{
  "n_experts": 96,
  "balance_bias": false,
  "vocab_size": 16384,
  "max_seq_len": 2048
}
Below are experts of layer 2 (counted from 0) of a mixture-of-experts language model. Rows are named router (the router's row for the expert), up (a neuron's input weights, with its number), down (a neuron's output weights, with its number) and show model dimensions 160-239. Each number is 128 + 32 x the weight over its row's rms, rounded and kept within 0 to 255. Numbers have three digits each.
After each expert's rows: a language model's description of what the expert responds to; "comes before" lists some tokens at least twice as common just after its tokens as in all text. This comes from a sample of Wikipedia text that the model never trained on. Tokens count by the router's weight.

# expert 33
router:081150089067095118116089126144111092187162124154078062085147107114066084120121089121111167129146136131162163161145161119134092061105164114113173164125164107152125156137116169156072083123119167123096040120158147163171175096096094098121119113
up0:148136144147109123087159114141113108131097114097100162206139158138125148133146067205049114088105114128145123131148120116185135140100116128123117175137141094136109106121154148091129169118201136113163166099149130135115072087146080117177116132
down0:083108124100102098153108112146129043125155128100124122145180187131110174089094172167120115120139089175132198105209176118092145165155109089086152072105114069103143114165095126103161106105150111119189126115129045133114107143109135165086138086
up1:136169148076124115107129114114141185108165156113103101055168134159135154137152153183160134104136142121132129118143128157089119065146137157109115100093143117140076127168197169144108113154175137163114085100122145120111165150126184060065123081
down1:119103125122130136125080152152128153121080154102079142137142123146131182108187073120162160160153125129193185118158109118161124142116140087137107087093120149129093112153141104142173116105127070109083139136162096122102136115116095075077141191
up2:129140113191152098144132085128141190137117147152087214094088190151196139100098141142139141177159155170109104097110099129145130126090116197159181150193124150144135171184154140154170160137063129130120160118150070137181178135123142154131114172
down2:146117163179111155077101146124083087118127127136093102193163095108075123162150101079128168109212159099127135137079190160162107148100131125156061100128122129084183176154159105105125127167126114115098143117094165155105173142164127168178075114
up3:161070176084129185133104131156143162181137161157099145132114074080112115169099102123137112155098156169117163168042128067120127164151073183122139132159160162100170143104185115145093108107115120138166192204139113067080179136073148093131187143
down3:149152173170149116119111111100131143145134109197109097151093102062054166101198125123137069084131141149113165099125131140145184113228121115109135053140156176113157079125162092071128119141119158150106059110200140124164178095111182103178148166
up4:085126111072173070145148055100053120141124162141068151092138073061122180120014109167137166166121155115161139151177147154181067090123121143123095186144140183111127138158136117156156195096083175111140124156124184124125124065182166135117130092
down4:129144174189159176111136130174130135145101115128093172116092115124072104000162137174172129144186117112100116123158076075101147148137156161124194094099122170083125121142182085124146097128154108102096171098157110155058151115098138162148148118
up5:091138127159145063106071069158125169148101110103134167133106106160117127100136101179105103188077109174104120103119123116146102169057132163100129131108132060123123167108122132091145083171113144132133154175105080103093148085112123132156100122
down5:112128131130184209142076124110139124065107134154106164170144098093130103105158089164119170155128146092143171154138114073128131124125070191131151100110169084086198197118080102112115114152140171153138109096128115134135128146164119128105160173
up6:098148098192106158081094136127146149092112120108107126137129098111151108092141147143198123170166125134138135167095135186130080081157120101223116070114143191129146140162129062139133101104116134126150146198129121105073214134082127124107203068
down6:133105117058155130151104155118101171120138146151097159124110094097120167076104162170112145138109136141137120132115133186100200162110121104051119094170163167092094059154208126121087082162120150139141137128105153142086101093109129146139151160
up7:094186123140146155125180089084106090127175131107121100165123172098107141141092162148171150093134140143047122120144106136155118122097089162150137142118145135131099127138124142156121148165151187146155146153117130173077106148149135142114086152
down7:114153106094131111132123120143164098139088169132061155163159163127112180101076138162111151137134063118119114151162146019137143134155079077149131135085150112084095174085130135132148151108065136134142075108078077135130096132124128130101182093
up8:129070103127151180182082144104079113103195126203143108175098131175138128088127148157134107123115161106088117155103127117182118124107161230110072134117158160127103124133093097133124151134140141118033070118160111168195161170151074125140153115
down8:079174100111152157135114116165100064166129146089143101072087066095096152121072118212141154098163059125090133150159158161146208166115103131133113138158140159140103165153085194187134135078104136109119156141176161089122110170115147067154141113
up9:118151121164194080160101104145133186155113154136130136127090113121107167127142129140068123124086139104177132127168125131104191120162103176148161159122105113135095135138129128124096166129083200065113139139143088126140057151192108146165141115
down9:126131143151117122164095091133183094177108131078147130071135163151188073105143141079170093111084123152113131131134189075143150168144156134143149127081133117133163145123158159122116095129152070143096121110100168122137129175100122124101188111
up10:119091196164142104133154139127125082122124095065110091177089096158118121198123044103160151138190170119097117108148134143129078125064062139161116192124148145112112114176132104136128149167185147133107189124151162140138091103124141183131161103
down10:164121138113070170132111163096116106133155149154133102130201112223121074121107123122137175089149096080162146114125183147118141120164158148095123121107130119127151116157113135139151082107163128111077097123114116134111124078141200065105095111
up11:171124055102084141085108181103122089116159138142135120119166150131131133160120080124137107170172160123169118130123126132129126120120139060130151113112105108127159168094108127089115128116120104133193126136113146022115126117187124108059083087
down11:064103121192113104108154132087175115139075126157144140084082100143072135144113109126137093163158159157079105133094083148084087102108165085121120149145132137181083120120087155101108187138064140144187075131123091066148107141119222168134099179
up12:144135092118140066044125133117135114119127064115150100174100089133115115114106078112130167107192149068073089128151087136118129167178108121140119095114117153112091068120097167174151082107106140088135139168186139104091106187105144079116121137
down12:129140166177089093102109154079119137109148215092148141133153156128137179214088155135117137099167064149137109120167122152147125162118103087112134105080139092091155067050150120147189115109170133175127128100145135139145154118120124117169103119
Locative and temporal prepositions. Prepositions of place and time in running prose, mostly in, plus on, at, during, after, until, as in born in Janesville.
comes before: " the", " a", " his", " this", " their", " an"

# expert 13
router:116086145140148095095145144143132187155079117120184168099138148207098134199090174116094087181153103095109134106103149105090146167168142175170104133117101110128081154091108176114121151129054119107118164115122172138110075126083070122118122081
up0:139166157158150102096155076126077103132114140150177150106102105113110100097145214166120090124151133157178157127110079103076152087100038072114073136141099135115119148139115131092078178206134194136107134156117081172178131134057109077147118136
down0:077085107088132128093084141100127164115131157083135104140129103097038105077110095123137139171082120100134154092129120153163140130120113108188179149149113112114126138168139139168044118101072146119123184172099120091129118117167159103122136136
up1:136083075133102120144132089068097107103188127129094122134072115071153131161152099146148110121124125088095159130144105091110184097077142091121168176122120135165166131124120143109228135087109156124140124127123162126129112147129108133141144111
down1:107149143154202110100139106117098048163151088142100168148094152184117101187202132137110085124165121065124100057111062128112151170159086126145108144127115168162162115094153112168099133180106187111139108113096161078158141160107126110157123091
up2:115106097167101118099155118134142118166115101138112133172159095140143116146110166146132158148169126113118141193166095078158165130159109115134084104113139191035181176105119186173192105151194162123174129112067093139140141079146109130114120190
down2:081118141093137122058160120127113144152128120102098137175126117142069133132081131157142226127050119096156100145134100140146153093081192123145109157132133108194083118171117124146107132145139141137116085114148203121079126150162155059086099114
up3:082082114161115125106169107137132148109143131108088072103145213124157143135097041125142154100056118154132149104148114159132108160101089096138114162108194178119092135105180151157101102115164083147118130098157103121174132042127159088108106107
down3:126096131149136122097159071064134109106074126101140078147148113108179123137105070114120121101181129105137136187148162103165169158124103106147096111091136064056117174100116140086164151142175147139129157078122135161166128125152142106123085069
up4:127167173143095136163149087119124112114134095108147180149106103094122152130211108073085159107114125159128145117097096114112078118193084107115128153083146091121114106104172134029098162142158152107098107140142123157112172110093165097132119221
down4:201114124167118098097136096169154145082128144152083105139080099118148107135112095117104107195141198114134166121151168174127136205131121170183147145098132126105158165125144096145083170155141211157087130182088134126105139128132156136036112123
up5:126139122109110138098115073093129131149146107137172058164174086156167072117179137116161131148090094099074178102189138164092127090153114129165105126184122054116175102136124124150110163173124140160176134129101125108116130131131088141155106109
down5:159150133105154044167124204127136167077136124105138105083148152146161185137128095141098103185115068114122150123145116112109141087134147135096104122117122122179108123092128059167163133093178196087146129084214064130066096162152127126092197173
up6:155129187140156126128087079120128137151100060101146101140104132131154057073064168157072145195156159065093094088116112094145098113086124141133128108145108130093127111107149172101103164190094113140170098128128152134116144161135181141087155137
down6:157096144168076131087125210157129167149123119149085109082151113087112111153119117175161156119071119168094130069108150073098160090110165117137177166158180146097127149102122148093133112129105144131131115135116123130107168094175037143094134131
up7:192089161187134148115136132155114042125222182151170178160115166140156067153181115084136125183096080149091157083124177168108096156127074061131185158118169118093162076143081106130144075139117148155142072126156134120116159165149093151179143175
down7:124163204150142137165158150108137131075140208102182208152125161132144114142138160089135136161111091100135110128156073111093124169160218109150102117098096140070128093186124133166119131081092125136164084111162156069109145225144101135162087172
up8:138140159134145178108115089175121121121118128146090155102146141108121137152093096166060137163169136164064131149143054116166130151130164088065094116127100128119120120148093134143153065141168154120146081184140139089115107135143157108144115134
down8:157182150144151152119155123102156155099083142140140117131089130144116187161084083126123120092113166187066129092140093191152144130105132129145105119146112156138122142122141140113103124156101140090062160069152157176098098166102114171097212104
up9:132124122187132135094138077172162075085138186132134165130152168141168098110076153128101151186125151102103116152094115112163119142127157123108182117115179142097126099125136125094161123142140154149103087124118149131082098153124163146141132137
down9:141148158136113209165082113175143086133115172081122115125157136158113141086133086144130163224160129104163083075109125100118092121136125117146090078107149150120136132137140041106105091124194101147118153148116153176113098163095109131185190140
up10:132120174125143217124142167127184063135186111085132129081078085111102161121115106101155106205152137158164137119128115114120093162118119085153061139085120115089119140157145163163188122093156131200137147133095176118169163103148155135114128126
down10:161105116146104160142175068109145074153135178152118165151139143136164095157150164061132181095094117155153142114110106131098108130115136141126136099117114093125154102105143181141157167104120146124205182109095169152118131066104148086156066097
up11:092130152139147135086069100146144089180104116123040101115096151130114156132101150103178164186170115085121146121139155080170142136169106130138099161150158184062133143084127144134196182168124096126134121132118086104124122117129189151138078137
down11:162157152091105170132110134145151174081133089093091158165141153180130108120134137054084079197086150131085157125066106097112089110098119170210107070136107125173074125149228136143097131155133142114156132092109128090086142155110105049145109144
up12:080168087136045057192087067217142176149095062087048150109130145105170179112170087109089127100158095124125095149154137117132152133142158142083094067052079142113121091122128128111151089148107143158111110182099134158155122143161156176122105108
down12:164118153148105124113136053128150114154058090155054190122132158124118090079177134132137116157173102174142111139141150144124116117148150169092073130073148149147132036174163122143112142124083192162125094161123195115128160163181112134129139134
Roles and occupations. Nouns for occupations, offices and groups after articles or nationality adjectives in biographies, such as lawyer, member, politician, director, government.
comes before: " of", ",", " and", " in", " who", " for"

# expert 62
router:095090116107118109083121078152116142177158156199099133092169202114127177133168056097173104171135101116210163118121097129121124118114134121093186062124141139130126155127104138155111089125081125147087143108134156110103145128140096087074165189
up0:113150149105143144126061135096151132118110186134083166143062105177176059116087090058119179133163126099190092114112102107112144138077075127134117154101107098153167134119126140064158082094173164141087063118171120032154156159067107108167136132
down0:134107142114195127098095152156094128151140155136114148184083151144166129140136149146152138091093122107124114142121109039122179080159133101062122067140154115170174104106139147094107108070166145134138159134139149118110145144154077141134119123
up1:159183117092137121069149188137112120123142159148147096101147099142095140160140058175153071175144150145129126141090168135131124098152167189182103124166143122126158088119131118149125132127144141176133141152107130113133154085144148118178087143
down1:071094139076110093072119203109110130148129203115144158090182056173133074174075193158151141073117142086085145178168081120148129125102176170142080110175147085061143169130111087095116118111152102119148107144125209170179161140160205131152121144
up2:145100078100154100158115174122153106159146103134133172132113096171180129082137102136158148120042155088121136086190195120126107151109119139166104112180149075125163168113138104158129121114106161136170149110093100148163115139166126108082122130
down2:147157146141091092171167089144163152078165113109110187076109103102095155155125167112079088184124117171091075119150100105152121144145132142138089153148135150168137141092141169117092186083136137143131145179128145130140138111084190157121137135
up3:084125128156179129129092208111170120120109149129162198120119166103162114107108199145128134128089094171120168143134152180117116166190124071119150129079106195161148159090103135097118144146068157139115085131147106121163135145102090131149144140
down3:133137095204089201104169126143128145138128139126039178128120136116166171147120162174083124172091160194134070153122155160129148099148131130130067152130085129091144099101182163076098128142099123139145127047121103107166121119150104096072132148
up4:164135124135140145139159123158106148125074132119137058153091114132137163147150160129158134134131144117102143072142121105199095103164110128107140180069114121106130169110122044153118128091110081149129120156123115174086141112099162124209101166
down4:096142122174102083113130115143095110145074108128147092124098106052117080096196118176105092166140131122119130107182110120184131150100094128105180100091135100114154106118149168073119127115185112095164156120118140122133104147141121118110130141
up5:069134092142086108099100131171121123124143129113179162101163145079103166180057128159122117098114077113131138130120155140139142096187147134128097108129113146157090137072156104173175101115158099103137163068078163133165063146102134163118192120
down5:162101073124095112147069085112107126101108085149113157090101109115145135169089209128065099083096162168139172145101132160157120186171109144140160107191052186105101089170202151139078201133166119172123108136125083052107180189139122146153142189
up6:118061135101182139069098129116090127101116120179050144085162095110092152163157096101152111129173129120127160100149129131105155123129161100152108112098165101155127169154176135099186170128182150122075095140156128061136141098092113120165146098
down6:073110093122120164089165144113129106162126180200160093133107103143082124086184143115152131140105140096124111185174162157112131143155120141191088131122095162118185147127076139126090133168062092084134118074094144120133120155117108144183137063
up7:210139158111082053133088062179128041066099117140088089125078165127142147156143135137104118137099082129124063155150086135107072127116156042146159118167094116082174110125098106127083124115113147135145106099150153133121121103162088092128116138
down7:094124166148141158135139114084170145134134163100165191120163112129131098102140132130133078072199168117193176138062151139190092165125130169205149103143081145126101122188143124108133141147132079164082171100174094129138142161070150092161160194
up8:147125215066068152132096124131147172116098121158045107118072073132139202106150128070130180181137072123144140092135118099125133129087138073153166116128106141104141122112118171174099164115142163116192136122162060118160110115149115139168124097
down8:164096134140143122125098111179132129118131148087162116081152172172108124157127104195153120108125148086125095121106145098113045105157162081158134091196106116138142153098135174159110123135122106069076134163159119089137099106096167135137150160
up9:175146153128112141143115097103156100197120169111134132107162086167114146187147171099079125118201132124149104135126174133167146146122131107128170156113178186088149145125103085066180129113177172141113130127152104105124116098134133089131143139
down9:187082131116152156160110150111117132128108092109154100059087139149056163187132124116165103066138149165098134137177149121149104115150133135078127133142131177151108148165141129097120142186125161075117082097141130179113125110125181087137131132
up10:147123160172156130168131124103096128143145077141154106145145106125124100129127092118084100119148151120078087102116175158098171149100083139117159125146108082120125154179150112093086073116090070079165100164108144066104191122105158168119147118
down10:157150120120127104155110077137135118159136066168143144079181126096203180161122144095133137122120162100106198159121170193168177118146178112153176118150139080139129183144108172115127130112089150127115103115085123136081091132138120126117131118
up11:124068090126133172170180116068160088096131179133169157130084117138116153144133202165060163147105083125110109163100136094136108139154079143129087164077186147095113096037072099104137148166077129112204112158093099174140138179119141127172141080
down11:038058143079143126100170133127131161186144127155110130080170150098175142143149140155169168124108163163089147115166118167166152061122149129141145147124131181139092196142137120136113137169194125168151057126122141100129118137148072112136108131
up12:104128138144121201125145110153071122130078168171066089136183125115148155091077142144158086132110076154131097095129128066138152117199108093140063125092105082075118149171085139151190139119091115099137097139152206112158169101105132123100100126
down12:065123153095146161129107099154181084059140072062159076100167150120149077072130100119143123074098155104079151121161141110106107123184146157122120147185123153136140107144115142101088133118143131092127108108135135173163102096119079141076074130
Years and time words. Year numbers and time nouns in dates and chronologies, e.g. in 1912, this time, 1970s, an hour, season.
comes before: ",", ")", ".", " |", "–", "),"

# expert 1
router:119170088130107085108111181133120125090160090177135090096130133182211168143127091184161121134118110144164076210133118133165178073147190108105147181094100113110136148160143155140129094097118164129160137116122133106169107111127108163194163079
up0:107115154155140125203100181141142119111124104130135056146114150121097138099110073092124121203122150112102154135139131158057121165116144127186174144108103125160101173084116177121148186144199145138072175154112100060065156124124117130152084108
down0:175136144124146086052100123133141130127215127092076172162164129147104194086130173127143083110097121119110101119141164119113173125141106091142137149088138133088187123137135129192123013185111066130116108124117118130136131123083111151104083093
up1:099129170074142153083148134174162067123152143153191128122186108137105116075179150121175133133130117122134136133122108157130117069148139218111112148127110119150126141125165164170098162144177096147106131112095150176188130105112168126061105129
down1:158150155147112158109117105122183081178135090158097098143113059152170130143109086116124101109177182144114153212130101154142140130162130180146151144151141122180138117118125163160093099118123141207106086114159163106124141137177159107150115151
up2:105118100115132121123107173069052092168158148092136093147108128151097084094119124144124167050147166172175176087162105135129136059163158077108163087149128110112124148119100060111140145130114054130103175164144142104077071117096113168186144124
down2:131071106162125166115148067130107132121125130177075161082180123133150207105182141107074141139166079129138159136108166094105129117104157171106148108112046125079084138135154200145125117090129099110061083112124133093180114089134170057153087118
up3:156172146104147092156115140172113120093189156179073135128160158170099083091135181152128108128051121124099139160057078185178079135140131151087142092116139138191130145154131177132116140095154210186103124125130130112113145099132144149147201142
down3:069148119148103168093148176146121123130134101093159121101108105170057169135156165135123131162150121051142107121093173120138127127099125123150122125164089092085117128127166126141113137158117113089138249151095124133096094116167158114131224091
up4:152122152140167170115081125141122130113036140101125098149138125105110119137151160147087124155169089143136112126186138069119104128205122153092076183127141135090171172105084095130120149113116132150139144112096073153111106138107119127094109131
down4:092106127146111072152136122131098146131157137164107128129176125137153125141155118149162132099148110149082089192128124101132181072148144180137052195134103076056132140107108166097128100124141084135109112044194075190156118089128179141080111099
up5:164138164117107096111125118070132107132106104124105102136117091156125113204172120143137031152109083127092141090096132134049141162128140135141162130134099147105183106161195129119086123136079105150193093103138162130189149103134137109160100156
down5:123135113149096199200099159153166138137112145133121132159067116162093173150126115136090147108145126140100117126117068140128106076160024128162119168117103135115107137104122104164163125139156193083139178080173113109127149113129086112156155109
up6:129128124156175097158118162084110116189154127177146168188140126127108111081142109074145155177220128129087141089146106078105154128134102098123110117111102180140144099160163105082151155095147082118051105045128130103142073187138079108047117104
down6:087073117140143162122091157124110098156142133151144134150113128123138171056081102170077087122163096042177171053175193099118101147124136115135167140116164094084111102168154105143169099116159113145094118075137100127109118132073118121125155128
up7:130127081106065135126170181150140140080115123082161066103120079114108123136081085105109104187094138136153085152164107179099159119095135116145126141129140072127094123096104120166109102125136090117168145051071153133115103091139068155100109133
down7:133140052129119075105120067172120077076141124084090121045154127106088175135142142104143130121040237110122137148109131083160100126122185094102107078141153185155114120158152075171130131164156143180109111127153125159120105187151116100152088089
up8:144124087200098036092160136129151154168116232139099159163166163109140116152168120101124119145133159137088146107110137152080086122158167087170130087172106160102148188082122148168204138133160094214121170182086132190130071142061145164148094131
down8:138123107106151175123158085142120101165183134157091116177100092074155119127141168146110095162185096152130090147140163082136150100172152161107167168093062088126175164075182132104125155129170134114087074113141124147128125168135074150137154127
up9:152137136040154106139141100174100120164094131168094155163143129159136118071083065096165123126158101133060154142168188128127103153149141129096132103141108120099058138093127138110076111138118188122151142116121132126103057130136187155112125123
down9:087110113069109097054075130103160085135129110094178056036101138144155115120095125105118160177132156155144102109168089146079079107114113128121143140129090164122131185148095151152129200112100153142110128166185126149102118128090141119123131121
up10:147122097162152181109128128147119126172227122122082095100181133111132094145050075132157163153088154138152184088082114168068140097218135089128099129165137109132093104167135120102070171118163116129136150098187104168096116113141158132117110141
down10:154128124099177152070136153159146157147171114035132175173220110119117184113138142098123141104105195150134153189102107173145123127156082126120118177154129102140134081162149134107063086164100107086089106106115094093112170154105113143114170090
up11:112081111143122086067162111149100107087114160110111120115160137103094162124086082097103148169101175149090139150177143083120116126097103150116104113166133072146063140078141101179127163090131133100172131136111105129129085150115166133157122099
down11:128105113127076117089149134147132179116103112134153126085114083150105119117123067092131075073093168115202095106138130178079114133127119144110151137142136171099092131178134115144109082145156120117113181164117115142144109169121123113161107151
up12:131171158146128176125120061154131084096085116173094168153112088084149172131100079133089100144149152128132122061091123124153119087150040188140205160122179103126161149131100117101112132127127133153151097176130153161083167133130137067092070129
down12:135188146156107192126127221129127121123107147107163101103065129113109143089155098117067146129139108067167108138117096159167119138114191190129088049117138117104128143086102125147162114138094144151143161134149111190153142111102070092097145153
Determiners and verb stems. Determiners and possessives after prepositions, such as of, the, their, its, many, and verb or adjective suffixes like -ive, -ated, -ing.
comes before: " the", " to", " a", " his", " that", " by"

# expert 7
router:113096098098155161129109116179089113176165151135118150076150160092100127131172100152077121178084086135121097137113145130170188085122177130128158160164131097132149140109112084125103168132101128127099111134125163160146121156121081168107145148
up0:131062086137135186169148132092121145105085112143180154153134129186164105097123172151145155168144109117085177122130096100144147113159148151089137140170117114098102120084134175073131171163139189082129152169161126052181104188163104161145116049
down0:114079106173167102069136156091154119113128125164110121147124166155092150096109085058111091079100137123182063170104210125177133127160120129086091141121142141153108092135093107117143131098108116044146126082114087118184054165067122110132117149
up1:149169130142156157084113093126157122072151154135101133113120126071123080163134150096128128107156107135118123171121119101153164125087119136138100112134188115103181114091146132143152163121035156142079077130141137102112157172170149137157138112
down1:135181114113122086104209110174172149092156132136074071161126143121145140123194124097113143085128113137120100152100098084119082111072150141067113100134121165106081147161134139127094129148134170077140195062143130143114143114110102129122153058
up2:117108120150095112223175112117169177116133083086075144126138138166146132122122148104126138105147099151147151138140130137150106125190114070133156093067158071124102163137137097077156140109193124093092076097065136097062151098143089151137138147
down2:120073080078163123174148139100131171143147105143094093123119091076121165159167088107177133113114191147092132119125105180143065149081130139117164126131139130115129142094113172159136108138055114061160174119137115120189071143101086112138130128
up3:130120144154102146169110130153153146160116113139089104182125159123119123092078100126101127118156156088104180136134111153168119100127096154120190118080163121147082138167122067163140146136169130149139155113135158117116118152087142150129108137
down3:159094139082105078115124091132117149179134107073149132144125096157136120024137137166107134160174150139110079131139127091136156090115149194104072106140100164145142150174203114157081149180093106133186067100118147107217147111089110105128166114
up4:210122159066155175133130150109216108109139157114054159146107126193141086122168164128133098042101181209174140159147085131192103129080126109109160149150086118087121154157118124169138110040154119103105091068188128180120127117080133217105137084
down4:148101176149150137177065103130166150102172155057115119167080073129098136100081119155112071123157161115114153178097157125165127156195145152091089116103107126170125128156119108162140094108159132148136159156087149096081130131107146080127153136
up5:081153139127042122152053107104098144143110139129122182101058109091136100178123137164113117136131175160097127124055119114125132187135169112114106098088129084135104075150114151129126137103132142157058177091089116140110165149137164152120140171
down5:128174189146162097075130116061065106111089173149180120121156090052141136157118146155200130168052164202146134120129125086159122118134091146110125176183139137113111170077141125093121146140080168134132123163150168104110132104143096158092140105
up6:163118159134116106075172128139083098089108155100119107146107151151123121119142185133111128171087185168110193100162116084088224115193119108141117112061121127059112136104204092173197113148117153140102112105111152116160114177056171047147159156
down6:118172043087158151109105151135136108139158142133137111146086120083123157050124125074136085170099137070091170132075159107109154163163095073100154121117179142137116122164143169077133179075152174136094145135055120152104146132128149142088175126
up7:117148107112042106125138173133176116116124095164169158099125169115149160069082136125112151080115151113177161081140143143074100181125185103128125121184089163154133081175123071116151106172157089133133111100205195152178135200153129094125183090
down7:135096161139075116105142099138131151152180117137139115138152109140122090128090135132114128124079163065120105170141149114152141087143113053145121124136104151131140120100031124183108115183124124177145126178126089104139148096118098100138115134
up8:158188120131141088119155121097177113150137096159071140111133069135152127089144134149120109153184129130110164157110139154174091140140084076129151117106137134117106138104115191103119108143172101131152138113221117170178101146126093149097102071
down8:115127070127148113106171143118163137101125146135103126160097111146136210124184124144154137068134139069200131111115092107134148095164121132132134150112216143111130075161079156188127155118112133140137049145133145119105125078091156151125185150
up9:093216049071159121112111142129152106129142146143123126045059095155185055166075131118121128114167133169149079103104094120138143082149143137124151152152162126069182129054137154144159112118160159149135133099117095121176152133145136161083182168
down9:194125100137107117141110081190161139151094109115130159126155111124129105076098200131169116099129119101158148120124134109142145194153172196082096120134136136107121095134178063171085079131154119110166086164120154135098142136175127115122152144
up10:182131075115156123084087158129178157126174118169181161182113151126078101127113111101113162166101091127090105156112181132156150176124108132167146111063117137158098151070127165099173120143111127111168126149125158073073094152145099082110135151
down10:157145130192176154143126090154124092145218091146135135124133164143156144112131093155099157166092082130088094122109176170129145106071103137110047155119157088139100125175117162121112133132184114124137176144110133129140142135132152100128159158
up11:124160105145184124178140149185143107143136108156162156139097114126118095107178125084085138133157109114092041090081119157125114149139171096124094188159141109113142078121109143145128116137176172133096143182126106144143115094164100075125093128
down11:137114096140085195108194124165101090109153167132093105080068099155088127065106139142099166153102089163136118144157142169081158172107146108144152134102126139105067124139135181132166105194151061121140171081130127118163087115114148145122098163
up12:166135125163128160043160077095108167186126157089124142214146127126161078164131110157161101089185176144111102128111091136126077112102141153144129091094106151098156117171134120123145170169088081152106110095085117124170125135119119114136079116
down12:116115118153050097185087179132130118119187168124109088168177208102132117162139126093110139140115165133121124111165157136131133130159092131159132102154152123130149132134118133036086179107145118191140111130152138190096114144120102071140130196
Copulas and passive verbs. Forms of be, such as was, is, were, been, plus passive participles and -ly adverbs, as in was established, universally recognized.
comes before: " by", " in", " a", " to", " as", " on"

# expert 25
router:134094134097091149170137153122149126160138148127156109073153097151060134101120149102095118081124176172193116143059082106125098089058169092127096120150102097161149096091145169131144106108112127069084139135131103122181099093133143126098098100
up0:099078140063149114096104092168083149119122146153129135101095146163175135079168127121195180238133142173140109149101093082130114157170122142031129154107103143065095133183150122132087160204144180144192096114143123063156178111141094126143170136
down0:080159147087156136128153124119094173157119116106177147134177135126118104167145175105168120107120128107177087099108165152116109110136117086142128147144143176099146105109114088096170130121115112173124206170144160133085125174130105146118130142
up1:157216175095092119099115128130149100130210117120078086142131130085127146160115186095136083098140102198125160155127111185113115097076137140155093096158133101131152101126126145147133110151076135165124081063143175121137173112150177144156207121
down1:113088124077130143203129156124125155119132131161154126121145060142113149050128109168104107120052095108094122125120133070118131189118148151083064103094174118084111150064121156120137106133128114060092203112162135139156164131152097182165168105
up2:147073095144123108144111154114092162091086139113155179111129159078121090148166146143140146165115066118140146134121121131130140167091117126144136086146183091162087086107158132173163125148146126139118112075144072120103114134094139081102098115
down2:151090089146170130117071111157123102130100138138124150098098146141119170060111121115121090102212068135160117134088110143105097112144114146133147185135158084136142084156060144101119118117166201124153143066098177119148073125077119098087117150
up3:077066105127100146176085108185117143090204156077186135158129114173131129107150171174131183139143110108099145130125089120137118160152098143141133116188114099127114102087112196134163132075169166132174112158130140100130148122143146136195088151
down3:155169176067153114123163117099115087116144141184111113119169134114081161094154118105098140136120155166148172150124159216109053178135084099128182148137121122118105124109165105132142111184198133080079132103133148118138115157090130105113133162
up4:118141119102148151144153113096163132091094106126137139064150080169146157143134105155123125060154116100147135143190104136205127151130132102076091149097186102136129100151086178129150136134141128192100151042075131078086148139219118074132186083
down4:109049122054102109104173118174128144132149179143146131125150095120068160165105118109057120110146109150151127180113088150151166140161113107107138137096094075135190145104117115168107085174144097128112112132157091135118138129052184124109071150
up5:196110119126105139132102127136157126144084090118154102194168148207104108109108145129139134161127111103156159190129157084097143094126127160124145166090106104095109121093131117058104042137155122094141084143134166118144135152129106103149137078
down5:100141099102049170151110092120044122168150159167182112109106154103153172099159041162113094159159145151162102152116091083147152131101112085069136141083148097129136169099124155211185061168101158127161121170164115157135090166131173113142109114
up6:194139115178054168143141140151134112074110154131115109144087142109169118129168140129129137137160117103164119125073160108074159128112155138163153111075114137094148121213112131115149141128130099123166114098098091123099116128136110140120125143
down6:100108135123112145143118060115148064166161169102103122071173172063100176118145125150134114131105044158108182085107099172059168124124091074076130166157110154144111112107108137089135105108105148124107147138168176140101138152130133145108139148
up7:144127153110131112114159169117091149097115107115152137060203134110110130193085078106122106118039112112122144134109075164106156112119114178114169151146088105085142152065126125103125176123166135129107116143054145084134128102124183107130118141
down7:088108124135118067073115113119166098099124187143123144086122054088160207139107099169051167171128112110091100092106142178089145117126103168125095147144113096165129148122131162124175139097126069169121154076177066130138119138156138110100084056
up8:103153120076136179130098119093134085159131151123099159124046121161187136142117102161151167152095125088076144192140109148108167093149116137159168097114135072144142143086133081118090137132122097112137108137123140130132073093077168140124158084
down8:128125089073128103117168144152123192108131092119081111136152161143150094093130129181139170127143150135098117107142191172096140158160171139145143171090129168114110162114125144139126099137128127141125142087099166110082114162213129093186129114
up9:085106140113156113105092138103139100119122137095133146100113100039134139161105129048134172130164073115116226097145154125158128125099109087077139152128084110135137125114084157077150116087094142124140101116104143104120173170170124156128147125
down9:101147127161165154096143124133161119144078179135112154118125133138132156134168109130141156095168165075093160164120158130107100073132150145135134156102100128170107119130124126149085115100103187122129092082115088191131171136090107117067059167
up10:131153094168138128140083089163117185123179136081113120165149121145170148122160143101074088167077152181157171167174127165200077163112120154175101134118137163160142172122167186139138144167120102118145125140125138136149139111086115145149158128
down10:150145110090151104116102171088142154142153131142144110066113160120097156103128102098219140129128107119133145136123156205124115136129166081144120108102122116103109120126141139123149119126142076145150139174092213143143037133155130140167104130
up11:080045212093142125143126100101140090122106160115147118162179141092118130121107142087159119111153160181129133128161172149171111107127133159146160077143099165156143121143133059041136156032174121124175141115153116121138114118131122162113194081
down11:099111122151111113128180134132145096134127139157112143111146168137123081109084092119140139168151181189132142192129129092129122133105123150128102175139159109169128101095074135115068072089111143132153133135101052081142166163064083113134120125
up12:079099183100099163120128024076202177173123159138102138156126076103104128102175114081126103106145129133101190105138167183041136108135117101169126119087125132137110143105183094120127143118100125140138065123182156096149093115195124150134065140
down12:067058112085084117194115141227127123182067125159155132083144116176111127113128120117145126179168136088178136145113141091165093091135066125094097088117101145104117143176104159093133160124167109130137079133171139057118176160155120134166085151
Infinitive to and prepositions. The infinitive to after verbs and nouns (managed to, campaign to), modals like would, can, may, and prepositions a, for, into.
comes before: " the", " be", " a", " make", " have", " take"